config = dict(
    hidden_size=128,
    experts_per_token=8,
    hidden_act='squared_relu',
    balance_bias=False,
    vocab_size=2048,
    learning_rate=0.00799,
    weight_decay=0.0,
    lr_head=0.0125,
    decay_fraction=1.0,
    train_tokens=314900000,
)
Below are experts of layer 2 (counted from 0) of a mixture-of-experts language model. Rows are named router (the router's row for the expert), up (a neuron's input weights, with its number), down (a neuron's output weights, with its number) and show model dimensions 0-127. Each number is 50 + 12 x the weight over its row's rms, rounded and kept within 0 to 99.
Before each expert's rows: "raises" lists some tokens whose logits its average output raises strongly, later layers aside; "mostly gets" lists some tokens that are sent to it at least half of the time. This comes from a sample of Wikipedia text that the model never trained on.

# expert 21
raises: "ament", "ille", "ating"
mostly gets: " Gr", " gr", " Soc", " app", " ag", " stud"
router:58 40 34 63 35 62 36 48 73 55 68 41 60 38 34 36 61 55 29 45 34 42 35 61 56 52 45 36 46 39 34 51 43 62 63 57 40 63 38 54 52 65 52 62 44 43 60 72 38 62 53 46 58 36 62 32 58 54 40 41 39 36 55 40 72 51 61 62 62 60 60 39 41 72 33 36 67 47 61 35 49 47 54 70 60 53 35 37 55 52 63 46 71 60 45 71 52 52 46 68 36 55 56 53 45 65 43 64 63 59 58 46 37 34 31 51 62 67 18 35 53 51 55 37 74 60 41 60
up0:33 53 27 50 55 82 35 59 67 67 45 65 43 70 59 57 54 34 43 68 39 50 49 37 59 74 54 44 62 64 57 33 57 41 56 63 31 76 58 70 68 41 55 57 48 54 56 62 22 53 60 53 53 52 55 56 50 42 49 63 28 64 57 46 55 60 46 46 32 48 54 35 39 38 33 34 49 53 51 69 53 35 44 65 53 43 40 53 60 34 52 39 55 48 49 64 61 41 58 67 58 49 58 41 55 64 61 55 56 39 70 49 76 63 71 42 29 41 52 28 46 36 44 65 59 64 47 43
down0:46 42 69 30 30 47 58 59 49 38 55 38 51 56 41 57 68 40 63 68 57 43 44 52 42 38 56 30 80 75 51 67 30 57 33 19 52 62 51 54 50 57 45 32 19 56 41 48 51 59 53 63 41 67 69 49 53 52 44 58 32 56 37 52 58 39 59 61 37 33 60 54 47 35 42 45 34 43 61 53 42 62 44 44 58 50 45 29 43 37 40 47 47 38 76 45 37 52 45 53 60 32 78 38 63 36 48 45 44 69 31 30 56 65 39 49 48 57 50 56 55 64 58 50 36 57 38 53
up1:68 33 50 56 49 44 60 42 54 40 32 55 77 59 29 42 48 59 56 50 58 45 44 33 58 57 33 49 56 51 54 34 44 42 37 60 48 47 43 30 45 65 48 42 59 44 38 69 49 53 36 55 59 60 51 34 59 45 42 76 55 36 35 38 55 38 58 62 68 58 67 65 39 30 32 52 87 60 48 38 44 65 60 70 57 58 79 45 32 67 51 34 51 62 26 35 47 42 51 39 53 50 51 55 57 70 61 44 60 46 60 63 64 36 68 60 60 57 38 41 67 68 39 34 56 50 49 53
down1:39 46 36 24 52 21 37 49 62 50 48 55 49 57 57 45 37 35 49 48 49 42 87 32 45 56 30 39 75 52 66 67 47 53 71 45 40 67 53 66 63 65 49 61 39 47 48 48 45 45 25 36 44 41 46 29 49 42 58 49 78 67 52 60 73 37 62 38 51 38 48 24 77 58 49 64 57 42 47 59 40 49 52 49 55 63 39 44 50 18 62 51 54 52 64 71 50 52 39 31 52 47 61 65 62 63 42 58 47 46 64 47 54 48 59 53 69 46 56 47 47 45 41 54 44 41 50 47
up2:55 45 44 57 68 66 48 48 49 45 31 45 52 32 33 61 26 58 42 32 56 57 40 42 44 65 52 43 46 48 70 52 39 37 51 76 32 43 39 40 52 29 51 72 41 71 50 46 39 30 45 53 41 58 46 50 36 39 46 68 20 59 39 54 35 44 39 56 52 39 61 71 62 51 55 26 34 32 68 37 43 32 34 52 42 39 44 28 45 63 48 33 53 51 11 32 54 58 42 53 55 50 62 52 48 41 61 53 44 65 40 37 74 43 33 54 50 48 48 45 50 40 44 63 48 50 46 49
down2:34 35 48 59 48 22 48 42 57 34 54 44 48 52 53 54 42 57 73 33 64 34 49 61 37 55 46 46 54 44 56 39 24 46 47 42 56 61 72 62 71 29 29 35 49 54 67 42 68 52 49 55 38 50 43 41 35 33 42 41 53 45 40 34 52 52 37 43 44 60 27 71 39 36 42 37 62 53 51 38 86 40 55 67 52 54 57 38 47 61 60 27 44 38 73 33 58 42 47 51 48 51 60 46 55 37 49 58 37 54 40 38 68 61 52 71 71 61 52 46 36 55 71 50 48 60 68 61
up3:58 45 39 58 52 46 54 50 48 56 71 33 40 46 45 42 67 49 24 36 39 46 53 58 45 69 49 42 42 50 43 57 57 51 46 54 28 44 44 59 59 58 60 61 73 44 54 54 51 44 40 41 62 23 61 62 53 51 18 42 47 44 68 51 44 47 68 57 50 47 52 72 41 62 70 28 59 65 43 23 44 34 86 51 64 65 36 64 55 38 34 46 48 53 43 54 49 46 48 45 60 55 46 32 51 49 41 40 58 17 51 29 62 51 30 67 48 47 53 29 63 49 53 40 59 61 31 63
down3:69 29 30 65 56 60 53 67 33 62 45 38 53 77 48 49 53 30 44 55 57 39 45 65 34 38 30 45 50 47 41 67 43 50 52 62 59 48 51 31 49 37 48 46 61 65 51 52 61 52 63 47 45 50 56 46 50 38 44 47 54 52 34 57 44 40 44 51 56 46 65 54 45 43 45 66 82 67 57 40 45 50 61 54 67 63 65 54 20 44 55 36 30 49 64 52 58 27 40 50 36 45 65 49 36 34 46 41 34 60 66 58 33 65 40 46 49 58 73 43 50 09 70 42 43 39 36 41
up4:52 51 52 53 58 40 59 56 66 50 72 44 60 48 37 64 54 45 29 58 45 45 49 36 47 54 49 52 34 57 41 44 59 54 47 72 78 41 33 42 44 46 67 72 67 32 54 61 36 59 52 45 43 42 46 54 58 49 47 49 52 57 55 30 57 36 60 50 57 52 30 31 35 39 48 32 57 43 68 30 53 52 40 53 38 43 51 33 44 04 55 43 56 58 59 63 52 43 49 39 62 62 56 21 38 54 63 45 49 47 77 51 29 80 52 64 42 47 30 36 50 35 42 48 42 52 29 46
down4:50 83 35 69 39 35 59 34 44 51 57 39 34 56 52 32 58 49 54 58 38 44 43 53 37 54 51 62 43 42 61 69 30 53 63 71 50 58 35 60 48 51 44 47 43 22 34 55 66 62 55 58 55 30 51 22 32 39 15 30 72 44 51 55 27 42 31 43 32 48 61 58 46 44 63 48 43 45 37 56 46 32 58 36 59 41 41 50 54 46 62 43 57 39 52 64 61 56 51 35 40 40 53 58 59 54 31 57 50 49 39 52 50 45 43 33 46 82 70 40 59 59 56 52 44 40 50 40
up5:66 50 40 54 43 69 44 45 51 35 26 45 70 39 44 24 68 32 54 33 49 34 36 32 36 37 38 44 37 34 39 61 53 38 57 69 42 58 50 54 45 58 58 44 36 51 44 59 37 25 60 56 50 54 73 47 43 45 40 60 33 22 60 36 60 59 46 37 63 68 75 49 58 45 39 42 46 56 41 38 63 48 35 75 62 45 62 38 49 41 63 53 50 39 38 55 54 35 53 44 54 42 19 50 52 55 40 69 63 44 35 65 56 46 43 56 57 71 32 59 56 48 44 48 72 48 49 54
down5:59 54 46 62 36 43 51 56 48 39 60 55 32 35 36 55 48 36 32 58 47 48 39 40 33 46 45 48 42 60 58 70 47 45 35 49 62 49 50 58 53 41 34 40 58 44 63 43 83 48 65 46 57 49 21 43 41 50 50 47 51 42 38 60 23 55 57 58 60 64 42 62 48 31 64 75 52 45 45 59 66 39 63 62 36 31 53 40 47 67 50 32 54 47 58 48 49 42 36 51 54 65 65 57 52 66 51 69 50 33 37 51 24 48 61 65 36 61 44 19 67 32 55 13 59 47 51 61
up6:58 65 66 54 55 61 46 59 50 40 49 59 55 50 32 48 49 45 45 87 63 55 41 42 50 46 87 30 50 51 34 67 50 34 57 79 53 56 33 46 56 31 53 53 71 68 55 57 70 37 68 53 54 53 42 41 43 50 41 44 24 25 53 46 56 37 44 45 50 44 48 47 59 47 42 42 72 48 56 71 53 38 53 58 35 49 43 39 44 58 70 42 55 63 58 57 53 47 52 60 42 39 63 59 56 58 46 59 56 37 39 33 44 53 45 59 54 73 71 40 34 46 58 61 21 64 39 73
down6:67 68 63 51 42 55 43 63 51 36 51 58 60 90 56 61 57 47 34 72 46 70 43 46 54 67 51 55 52 51 33 61 36 38 52 52 49 48 51 39 53 53 31 46 60 29 80 30 43 48 30 53 50 49 45 43 46 63 50 30 53 48 49 57 42 47 77 46 43 43 43 60 50 38 64 40 53 53 48 70 57 60 42 30 54 50 60 47 43 44 49 51 70 67 53 35 44 36 50 50 34 42 57 63 49 46 58 56 44 57 63 35 77 66 31 35 45 63 77 62 73 51 59 43 43 66 67 69
up7:56 74 60 56 57 52 31 56 48 39 48 65 45 43 57 63 53 53 47 46 56 40 27 51 32 31 64 59 43 56 50 49 52 54 63 72 36 47 47 54 33 48 68 71 43 49 42 65 45 49 40 48 58 60 42 33 63 55 58 64 37 61 57 59 58 55 64 53 53 49 49 57 17 36 55 41 39 54 37 56 57 28 42 84 53 29 45 52 58 75 65 61 52 46 49 51 60 46 61 49 20 60 76 51 60 52 45 37 65 52 70 51 52 42 59 43 51 63 59 61 63 51 58 43 17 38 24 57
down7:59 70 37 60 48 51 59 43 44 28 45 59 56 58 43 51 56 36 23 40 60 67 38 45 48 45 68 62 46 35 41 74 57 28 68 23 46 52 68 49 52 56 65 39 54 47 44 29 41 54 45 47 52 61 67 47 78 46 74 51 29 37 49 63 36 45 58 33 51 56 58 68 47 60 71 40 38 59 48 58 59 66 51 49 76 56 45 60 53 44 61 46 62 66 42 54 55 63 25 58 51 40 40 64 52 67 64 44 40 56 33 28 59 65 48 34 66 37 60 49 39 68 47 47 50 45 55 50
up8:70 86 48 68 43 56 33 62 35 79 45 40 67 46 29 59 44 47 52 50 62 65 59 42 49 33 59 38 50 42 50 66 30 50 59 64 57 50 61 27 70 30 59 64 61 65 34 68 50 56 31 52 42 21 51 53 54 30 30 39 65 43 41 51 44 59 54 37 51 62 43 47 49 58 42 45 64 53 54 39 50 64 44 60 34 54 50 64 38 47 37 45 49 64 29 58 47 39 41 49 45 59 56 62 52 55 54 54 45 64 49 33 46 56 51 64 52 51 40 36 47 36 39 22 30 47 39 69
down8:62 57 60 67 48 39 37 58 42 44 27 55 34 26 26 41 46 60 46 28 52 67 52 19 42 63 52 48 57 53 56 59 63 55 31 58 50 67 58 65 51 42 63 58 58 43 52 42 38 69 60 69 64 48 37 71 47 48 53 64 45 57 72 57 50 62 80 51 37 56 50 74 65 60 59 38 44 57 46 23 57 49 44 62 52 59 46 25 41 50 50 61 48 48 59 23 31 51 68 51 38 46 17 54 41 40 43 57 49 42 70 50 49 51 51 54 44 37 52 57 42 51 47 36 67 52 50 60
up9:45 55 47 38 44 47 26 75 52 49 71 72 58 45 46 42 64 47 56 50 39 44 53 79 49 41 48 36 41 34 36 37 76 79 47 58 42 62 53 51 43 69 44 64 48 45 45 62 65 38 67 63 48 43 57 37 37 52 45 59 27 39 53 40 51 48 34 47 65 71 52 48 46 65 37 53 66 65 46 48 33 49 54 59 69 52 58 42 51 51 38 54 57 34 77 55 80 53 43 71 60 58 44 31 40 66 69 66 48 54 52 42 57 45 48 68 69 77 53 55 54 56 54 54 51 49 65 61
down9:47 61 59 44 29 41 54 50 39 55 51 51 51 52 38 48 57 29 80 27 48 46 53 45 48 53 41 60 59 51 31 57 45 56 56 42 74 71 60 54 34 49 53 52 50 54 40 56 38 36 65 65 53 56 50 60 60 37 39 46 54 42 48 33 49 55 44 52 75 44 43 39 68 70 39 56 47 28 47 47 58 51 20 37 61 24 70 60 43 57 76 41 60 39 67 41 55 43 47 72 29 54 40 55 64 55 55 69 36 48 48 55 44 74 51 41 66 70 64 23 34 57 49 53 47 35 45 35
up10:36 28 44 47 34 54 26 53 55 61 24 56 74 62 38 36 51 39 70 52 56 69 39 63 68 47 62 45 40 56 41 42 33 46 51 78 44 74 65 39 65 29 48 45 52 65 44 70 41 34 51 39 52 50 57 42 42 46 52 42 55 42 60 40 29 47 57 62 53 78 64 61 40 53 44 48 38 54 48 44 72 60 69 44 41 71 59 43 54 37 71 30 54 41 78 42 58 54 50 57 54 53 54 51 56 58 36 46 39 57 27 58 55 62 47 50 77 57 44 46 56 61 61 48 45 44 59 67
down10:51 62 53 40 64 40 49 32 35 51 56 43 57 38 64 45 58 51 56 43 66 56 69 53 53 45 44 57 41 34 41 48 54 50 41 18 65 61 44 34 54 56 53 44 37 44 70 68 59 53 41 64 63 54 60 44 39 21 54 37 40 54 51 48 54 57 59 56 68 35 47 20 43 49 65 43 48 28 43 45 37 47 58 53 59 45 43 62 53 62 58 28 36 40 57 28 27 39 40 53 74 37 64 36 54 72 36 49 56 53 43 43 54 63 35 50 53 67 68 59 55 45 23 53 12 47 44 43
up11:56 57 56 62 62 71 38 42 44 42 52 47 75 40 25 40 61 48 32 62 69 56 55 50 71 45 41 55 64 52 48 39 46 36 37 62 51 65 64 29 63 61 54 31 37 51 38 59 58 48 50 52 48 38 57 45 48 49 35 63 54 78 45 50 42 36 54 39 47 46 73 19 46 84 34 66 59 46 46 56 40 49 49 82 31 44 54 30 39 58 45 57 40 59 48 46 36 43 46 56 36 67 63 52 48 35 68 66 71 46 45 60 56 62 44 42 36 52 62 64 35 41 48 57 59 52 50 39
down11:66 61 49 64 59 44 62 35 79 25 27 39 70 52 58 71 49 40 58 58 50 52 31 59 42 34 38 75 39 49 41 46 52 50 43 49 38 53 51 54 73 42 51 35 59 34 59 39 48 46 58 29 50 26 65 40 29 43 52 44 62 35 67 65 49 50 65 59 40 54 49 48 35 57 53 44 58 51 46 43 38 46 63 44 57 56 60 63 51 57 38 81 67 64 50 53 57 25 48 40 66 39 62 45 53 49 77 64 48 48 24 48 59 20 40 37 64 50 40 57 49 44 52 42 46 44 45 55
up12:50 46 25 62 32 58 47 53 77 61 57 39 79 40 58 59 51 71 49 37 40 49 67 42 56 51 52 64 50 37 46 39 52 52 40 45 43 56 42 55 46 58 55 52 30 51 35 58 39 23 32 51 51 39 52 63 48 52 37 64 51 27 66 65 55 47 62 38 53 54 33 55 39 70 65 52 44 48 40 31 43 31 34 51 59 81 64 38 47 25 81 36 50 60 43 48 42 43 61 70 63 52 45 41 41 60 47 66 58 69 55 44 48 40 60 70 40 56 50 41 37 34 59 36 62 49 62 47
down12:38 57 57 60 80 32 25 31 51 40 74 41 47 70 45 41 55 56 41 42 38 71 30 32 30 50 50 69 49 62 47 48 67 43 54 67 31 68 64 46 38 27 43 48 55 44 55 30 61 41 55 30 57 57 57 58 42 57 64 57 57 64 58 63 48 49 40 56 65 45 76 29 26 45 59 41 54 56 41 51 52 43 57 54 70 45 50 71 51 44 56 59 79 70 46 47 44 41 62 34 70 58 59 60 51 62 28 48 56 46 54 47 48 59 69 47 46 55 55 51 39 38 51 47 49 52 37 58
up13:52 72 43 38 75 39 35 48 44 37 30 53 53 48 71 57 63 56 75 59 48 53 35 39 66 41 68 40 67 45 38 64 51 32 30 44 53 66 46 46 64 58 45 57 43 34 43 70 46 38 49 69 44 42 52 45 71 57 62 60 55 31 52 62 48 53 61 47 50 46 55 66 55 56 46 35 41 52 28 73 60 47 84 43 47 50 40 60 59 38 44 46 31 40 46 73 43 39 58 71 53 47 31 40 61 56 52 61 45 47 51 71 29 55 58 48 68 78 64 44 50 51 56 52 45 59 44 70
down13:59 69 44 28 41 42 74 47 49 50 49 50 86 40 65 38 52 56 40 46 62 22 54 56 30 42 35 45 56 41 53 46 43 70 41 46 51 54 55 50 45 32 57 18 56 47 43 52 53 58 47 65 52 25 45 51 27 40 70 43 38 47 55 56 31 36 65 61 55 53 55 63 54 34 52 61 43 60 52 65 49 67 25 53 50 50 65 67 43 53 39 52 29 87 49 44 37 42 56 65 47 39 42 41 62 45 49 42 44 47 34 41 58 64 64 43 52 35 57 54 58 65 65 56 58 29 56 59
up14:35 60 33 50 64 80 21 55 48 68 56 50 46 48 48 42 47 62 33 76 59 48 38 62 44 64 58 63 59 63 36 34 56 60 42 51 69 51 50 34 70 48 59 44 44 55 46 59 42 40 26 42 52 34 40 42 46 55 49 56 55 49 46 28 57 38 45 38 51 60 72 13 66 67 50 60 59 55 68 37 42 49 61 48 27 54 45 31 45 45 70 66 55 64 47 52 42 52 43 44 44 49 78 50 39 62 63 55 53 65 56 47 65 55 57 58 37 40 63 50 32 50 57 36 52 45 34 72
down14:60 37 47 52 47 53 68 54 58 28 28 31 34 39 65 72 38 29 43 31 50 63 61 56 46 49 41 65 29 59 43 54 72 26 49 46 37 54 53 49 70 26 42 41 67 30 53 41 42 45 40 38 58 27 56 46 35 38 65 56 58 35 51 27 35 50 77 62 42 47 46 36 62 52 65 40 59 39 35 56 49 72 72 50 38 68 55 70 40 71 36 65 37 60 48 44 46 51 41 45 65 57 57 62 48 53 48 59 52 53 41 51 55 39 53 38 54 60 45 56 56 49 43 49 60 32 63 39
up15:40 76 44 58 35 52 45 41 43 36 49 54 71 47 50 48 58 71 45 62 50 59 44 44 52 68 70 58 64 54 30 25 50 68 31 53 24 56 39 55 73 35 69 70 53 30 49 46 50 52 28 56 55 44 57 50 39 53 53 58 38 46 55 58 64 38 58 37 71 52 71 26 57 52 40 48 55 42 51 19 52 34 39 51 55 51 68 50 55 49 72 51 77 48 40 58 53 61 56 43 35 58 47 54 56 67 52 57 54 28 60 56 57 53 56 55 57 82 36 50 46 30 54 56 69 48 42 47
down15:70 38 56 53 47 45 39 50 47 29 48 59 57 51 42 75 50 55 54 41 56 66 36 46 67 45 52 30 22 53 22 19 42 73 63 60 40 62 53 59 58 42 19 65 56 46 52 49 59 54 78 50 58 54 56 52 42 36 40 42 53 28 52 60 50 49 53 44 32 64 40 43 63 71 41 47 65 56 46 67 42 36 50 37 39 47 46 37 56 21 49 49 48 64 43 52 34 49 38 63 62 38 55 48 41 29 57 51 49 62 62 47 41 56 44 54 52 42 39 18 63 46 46 39 33 70 56 54
up16:42 49 53 55 35 60 47 38 58 81 47 35 45 79 47 49 28 55 51 41 44 66 64 44 42 44 46 67 49 40 65 26 66 60 36 47 28 48 63 48 56 56 44 57 32 28 59 65 36 31 29 54 54 45 40 58 33 47 36 33 43 45 57 54 44 60 47 54 70 60 45 54 45 49 33 46 71 43 21 53 57 44 64 60 77 47 62 54 46 46 51 42 52 30 53 71 60 45 67 49 51 52 39 52 61 40 30 52 44 40 58 57 62 58 32 58 62 42 54 65 58 51 39 26 39 33 67 41
down16:47 39 55 52 48 58 54 16 46 38 54 48 48 53 40 64 64 44 28 59 63 33 49 69 51 58 58 57 33 34 54 48 44 71 39 46 62 46 45 31 43 35 57 37 61 30 47 39 45 45 40 58 44 59 44 31 59 54 65 51 71 34 58 56 63 29 53 54 50 38 24 74 30 45 42 41 79 60 58 59 34 53 48 34 46 61 68 48 57 40 28 41 45 39 46 60 49 61 45 57 39 49 47 61 48 29 47 75 56 49 48 69 40 55 71 53 47 73 49 58 37 58 46 37 54 58 23 56
up17:72 43 15 45 51 54 40 50 57 61 54 22 66 79 44 32 44 53 55 63 40 61 48 56 37 36 53 52 35 45 63 40 62 41 64 64 52 46 53 52 68 41 38 58 51 42 58 61 47 56 58 41 56 59 36 43 56 46 49 58 37 51 44 55 53 45 62 44 62 66 47 63 21 61 53 40 79 35 47 42 75 55 45 55 58 59 70 18 64 42 66 47 37 39 36 47 58 54 60 39 50 49 74 36 57 60 31 70 38 55 67 34 40 34 51 43 59 47 48 54 45 52 47 27 63 53 44 51
down17:64 32 43 47 62 21 73 43 55 44 45 37 57 45 23 64 45 71 42 47 24 48 61 52 48 54 64 46 49 35 35 44 35 62 61 67 55 45 77 38 60 37 73 39 42 52 47 66 40 43 68 43 55 48 33 72 47 38 66 44 62 50 47 39 59 49 45 39 57 34 63 67 43 37 68 55 59 52 44 43 48 67 72 32 51 50 46 68 54 62 39 49 46 53 36 75 50 49 46 29 28 43 42 43 55 53 42 52 56 48 39 45 47 58 44 31 61 44 69 34 63 52 35 62 38 36 51 38
up18:38 33 48 60 43 61 35 39 50 57 54 49 37 48 58 50 61 42 39 43 45 42 34 70 62 43 53 44 83 54 39 37 32 57 46 57 82 39 43 46 49 34 59 45 55 52 82 51 40 57 34 57 43 31 51 34 51 70 39 44 38 46 67 67 31 36 63 36 31 46 54 37 35 61 43 31 72 51 34 36 72 32 49 66 44 57 19 43 47 48 50 59 38 55 42 62 54 54 62 66 27 57 55 61 71 62 55 53 49 71 56 60 55 53 36 50 59 57 44 50 49 39 43 52 56 59 49 54
down18:46 52 42 50 43 41 41 55 50 48 36 61 60 43 23 44 53 61 43 47 56 57 62 62 59 52 57 54 36 30 45 60 64 64 42 29 54 42 46 59 48 32 72 56 51 44 48 70 39 44 36 48 64 56 57 45 40 60 59 58 28 37 24 42 48 43 52 40 30 48 53 49 48 25 42 53 54 53 44 52 57 49 30 44 23 49 35 28 48 36 59 64 58 47 42 56 68 45 62 56 61 46 53 53 48 36 75 55 41 66 59 48 42 34 16 30 11 44 43 46 46 55 31 25 47 50 35 48
up19:73 54 27 46 54 34 35 47 55 62 47 54 58 58 69 33 47 41 83 40 55 46 31 62 65 43 53 35 46 46 37 22 60 63 51 70 35 48 56 48 49 54 54 55 59 53 63 66 70 37 67 44 42 47 51 49 54 47 37 61 51 50 29 46 47 64 74 60 62 21 56 40 30 43 36 39 48 46 37 64 56 78 39 61 52 69 55 50 32 49 43 59 67 47 51 64 54 62 59 64 29 55 45 46 38 59 30 35 62 45 53 55 42 48 24 61 57 55 63 44 54 57 56 49 62 43 50 35
down19:47 28 56 31 44 36 56 59 48 70 37 38 45 62 70 55 31 50 63 53 44 56 52 51 58 29 42 42 31 52 35 39 60 54 42 61 67 55 35 46 52 58 34 29 61 47 64 38 79 49 40 61 64 60 40 35 32 43 39 62 61 47 42 55 21 64 31 60 29 42 69 48 44 60 44 35 52 61 71 24 74 58 43 43 51 47 55 43 51 42 32 67 61 49 44 51 45 51 48 29 44 64 67 70 47 68 54 58 46 46 55 56 44 74 57 44 41 51 51 39 44 40 31 53 41 42 56 34
up20:62 55 56 48 62 58 39 47 72 28 41 11 63 42 55 35 59 51 31 43 73 60 38 48 42 43 52 44 51 46 43 68 46 45 71 42 44 52 39 52 58 47 51 22 52 26 37 51 63 70 46 46 34 53 77 54 70 34 34 45 64 48 34 64 51 52 39 47 46 54 50 58 60 73 42 59 51 52 64 29 50 45 46 44 49 58 57 34 31 51 48 46 75 30 44 52 35 46 47 57 29 54 49 44 56 48 44 49 50 57 54 36 48 41 64 68 69 31 46 64 70 70 66 48 38 60 45 44
down20:50 51 60 75 64 53 28 54 82 76 43 40 64 51 60 43 51 44 34 50 35 23 57 53 48 52 48 37 51 53 43 41 67 45 36 54 42 70 57 41 68 40 58 48 38 41 42 59 55 47 82 59 23 36 59 48 57 44 55 53 60 30 46 55 71 44 55 41 66 53 60 33 34 49 53 42 39 55 33 38 48 35 52 54 58 61 44 58 38 40 38 45 34 49 73 47 54 60 43 54 59 39 52 56 46 58 51 49 75 58 50 38 76 38 49 57 67 68 56 37 41 39 49 60 59 79 43 34
up21:75 40 34 60 52 46 52 52 73 46 57 52 58 52 31 58 67 47 36 68 57 66 47 59 32 53 76 45 75 43 61 41 46 60 73 61 36 49 56 47 68 70 49 46 33 65 37 63 51 43 42 33 48 35 42 49 40 62 55 47 22 39 49 38 34 52 32 41 49 70 47 60 42 51 58 43 62 44 55 39 53 51 51 59 64 61 57 25 50 55 44 46 45 62 75 50 54 62 43 81 48 61 52 37 32 77 27 52 44 52 54 51 38 39 59 57 53 72 54 44 58 50 53 46 54 39 30 69
down21:57 54 69 35 45 49 58 59 44 24 89 50 47 44 48 37 54 44 55 41 51 49 41 45 19 48 70 42 45 41 59 49 33 37 65 28 50 87 51 31 58 66 35 43 51 53 52 45 59 37 81 50 57 47 45 64 46 46 57 28 54 43 56 46 43 42 45 55 47 60 57 52 43 48 45 40 61 49 57 61 34 58 63 48 58 31 43 47 66 40 48 71 41 51 39 34 47 42 59 43 47 59 43 40 28 51 58 59 45 43 50 57 58 71 55 39 54 54 35 39 41 73 56 81 56 41 29 56
up22:67 56 46 46 83 67 37 38 40 39 56 44 63 33 49 35 66 42 44 42 35 51 31 65 34 22 65 71 56 55 31 42 54 51 38 51 61 46 54 51 64 61 56 43 48 52 55 48 77 43 56 51 56 65 50 56 44 49 43 67 35 39 34 39 41 64 51 54 48 47 39 28 43 76 56 25 20 54 45 58 48 52 46 39 46 47 45 28 53 39 68 50 57 54 54 59 37 58 59 72 60 31 45 41 53 47 36 44 70 34 63 67 47 53 56 51 48 67 46 31 44 46 53 64 48 77 59 58
down22:65 69 83 63 51 57 41 68 31 53 51 50 50 38 50 39 49 67 59 33 53 62 29 52 40 60 50 85 51 48 50 43 56 55 63 45 42 46 43 34 37 71 30 58 55 65 42 42 54 38 40 43 67 43 52 68 18 52 37 29 47 54 49 47 54 41 64 59 71 49 66 33 46 51 61 52 56 58 40 55 46 48 30 42 81 32 28 50 44 30 54 56 50 59 47 48 56 59 60 52 57 41 42 33 64 47 38 37 49 31 57 44 48 48 48 43 79 50 62 51 45 42 49 34 48 57 31 52
up23:83 36 40 53 27 70 43 51 69 44 69 67 58 55 27 54 54 59 49 52 46 50 23 43 59 52 40 54 48 40 48 66 45 59 46 46 23 76 45 70 57 77 47 52 64 52 51 50 49 51 57 56 18 53 59 37 38 62 42 60 58 57 56 63 57 60 47 63 62 67 33 43 64 45 52 35 57 52 39 37 40 43 66 49 50 57 54 38 40 48 50 64 59 77 42 46 58 33 48 68 67 65 61 62 70 65 46 51 27 57 43 45 69 61 51 49 59 48 46 44 54 62 44 35 63 54 57 58
down23:45 71 92 42 45 28 40 52 53 44 68 46 44 53 49 35 58 69 59 62 55 41 46 71 46 67 36 73 36 37 65 74 57 58 63 59 54 54 35 50 31 42 56 41 43 52 49 35 72 66 48 58 62 34 59 34 41 42 54 37 51 55 61 45 41 68 40 44 51 57 50 46 68 57 53 50 39 61 49 49 61 51 51 55 41 66 59 43 50 44 35 61 60 53 58 37 46 71 31 38 48 52 51 42 65 59 58 53 78 60 56 73 51 56 53 50 67 24 29 65 70 53 64 48 49 51 47 65
up24:57 45 19 46 61 42 51 35 66 54 69 56 42 43 35 53 50 56 41 56 49 32 43 51 52 34 59 45 57 51 42 47 75 62 54 63 59 72 61 52 69 75 54 56 60 58 68 40 34 63 62 49 62 60 48 51 49 53 54 48 37 54 48 44 46 55 50 66 54 60 46 55 42 38 32 58 61 32 38 29 56 19 46 52 51 42 80 41 47 55 48 67 47 40 38 65 51 26 49 61 63 64 59 53 45 64 45 50 40 53 36 75 24 49 63 57 45 70 51 40 65 70 45 47 61 27 74 62
down24:57 60 45 47 56 48 58 27 47 72 51 57 53 41 58 41 51 46 38 41 49 62 71 49 61 39 45 69 36 39 21 40 64 44 77 42 61 49 35 60 58 49 57 34 31 56 55 46 57 51 66 53 54 54 50 41 46 70 51 76 63 49 40 38 46 37 58 54 65 66 64 57 65 60 36 37 41 37 42 23 54 44 59 57 43 43 66 61 71 54 41 51 36 49 54 45 42 64 32 61 63 59 49 40 60 24 54 60 79 62 43 70 41 52 78 66 76 53 40 40 56 55 54 42 56 46 46 63
up25:69 45 46 20 58 64 54 56 67 39 46 46 72 54 44 44 46 53 54 67 44 57 56 46 44 46 59 58 43 31 49 64 52 71 67 38 54 54 60 65 66 54 45 37 47 50 49 50 63 51 50 50 55 45 52 49 31 48 37 53 46 68 42 45 62 55 44 54 24 55 70 48 54 43 60 36 52 42 62 62 72 43 44 28 52 54 53 42 42 57 61 47 42 47 63 36 29 44 70 55 73 34 35 47 48 78 34 32 45 33 43 24 60 72 37 59 69 43 75 46 39 68 32 53 64 48 35 63
down25:48 53 34 47 16 52 57 52 48 37 50 66 53 30 50 48 59 55 34 50 40 66 36 48 55 37 51 52 55 49 22 50 32 45 56 38 66 55 51 77 47 64 46 39 64 54 66 77 44 42 62 49 69 67 79 71 33 54 36 40 43 53 42 65 34 54 49 82 40 46 71 53 47 46 48 33 49 48 50 28 57 30 61 61 53 50 26 55 45 37 57 59 44 60 53 67 55 33 51 46 67 63 53 54 53 46 54 50 82 62 63 39 38 57 61 55 39 61 48 37 45 52 53 58 42 48 57 55
up26:55 35 88 58 69 65 49 51 46 78 40 50 68 52 45 44 53 53 52 56 49 31 51 52 48 44 49 47 27 52 54 66 45 81 60 35 33 39 60 61 57 33 65 70 23 51 31 45 63 41 26 50 39 38 44 42 55 54 51 35 34 54 64 57 54 27 44 46 52 54 43 49 55 42 51 49 50 52 58 54 56 67 65 42 49 35 63 25 51 29 52 48 50 56 44 36 36 60 51 78 51 58 52 66 47 56 61 35 60 57 47 28 51 45 70 55 66 60 39 42 36 26 52 53 53 55 45 53
down26:42 51 45 57 31 28 54 51 52 66 40 45 51 41 56 54 42 56 44 71 62 55 60 58 53 21 47 65 54 79 75 41 56 61 13 69 64 40 44 39 38 48 44 35 50 56 21 54 62 76 56 55 55 59 65 48 53 36 53 28 44 45 54 65 47 39 62 62 50 38 58 49 42 52 31 40 52 47 62 23 51 33 60 50 56 53 26 60 60 55 54 55 54 44 52 44 42 29 46 59 48 55 44 57 53 54 55 47 72 49 43 09 42 52 49 55 52 45 51 63 45 51 49 50 49 38 30 64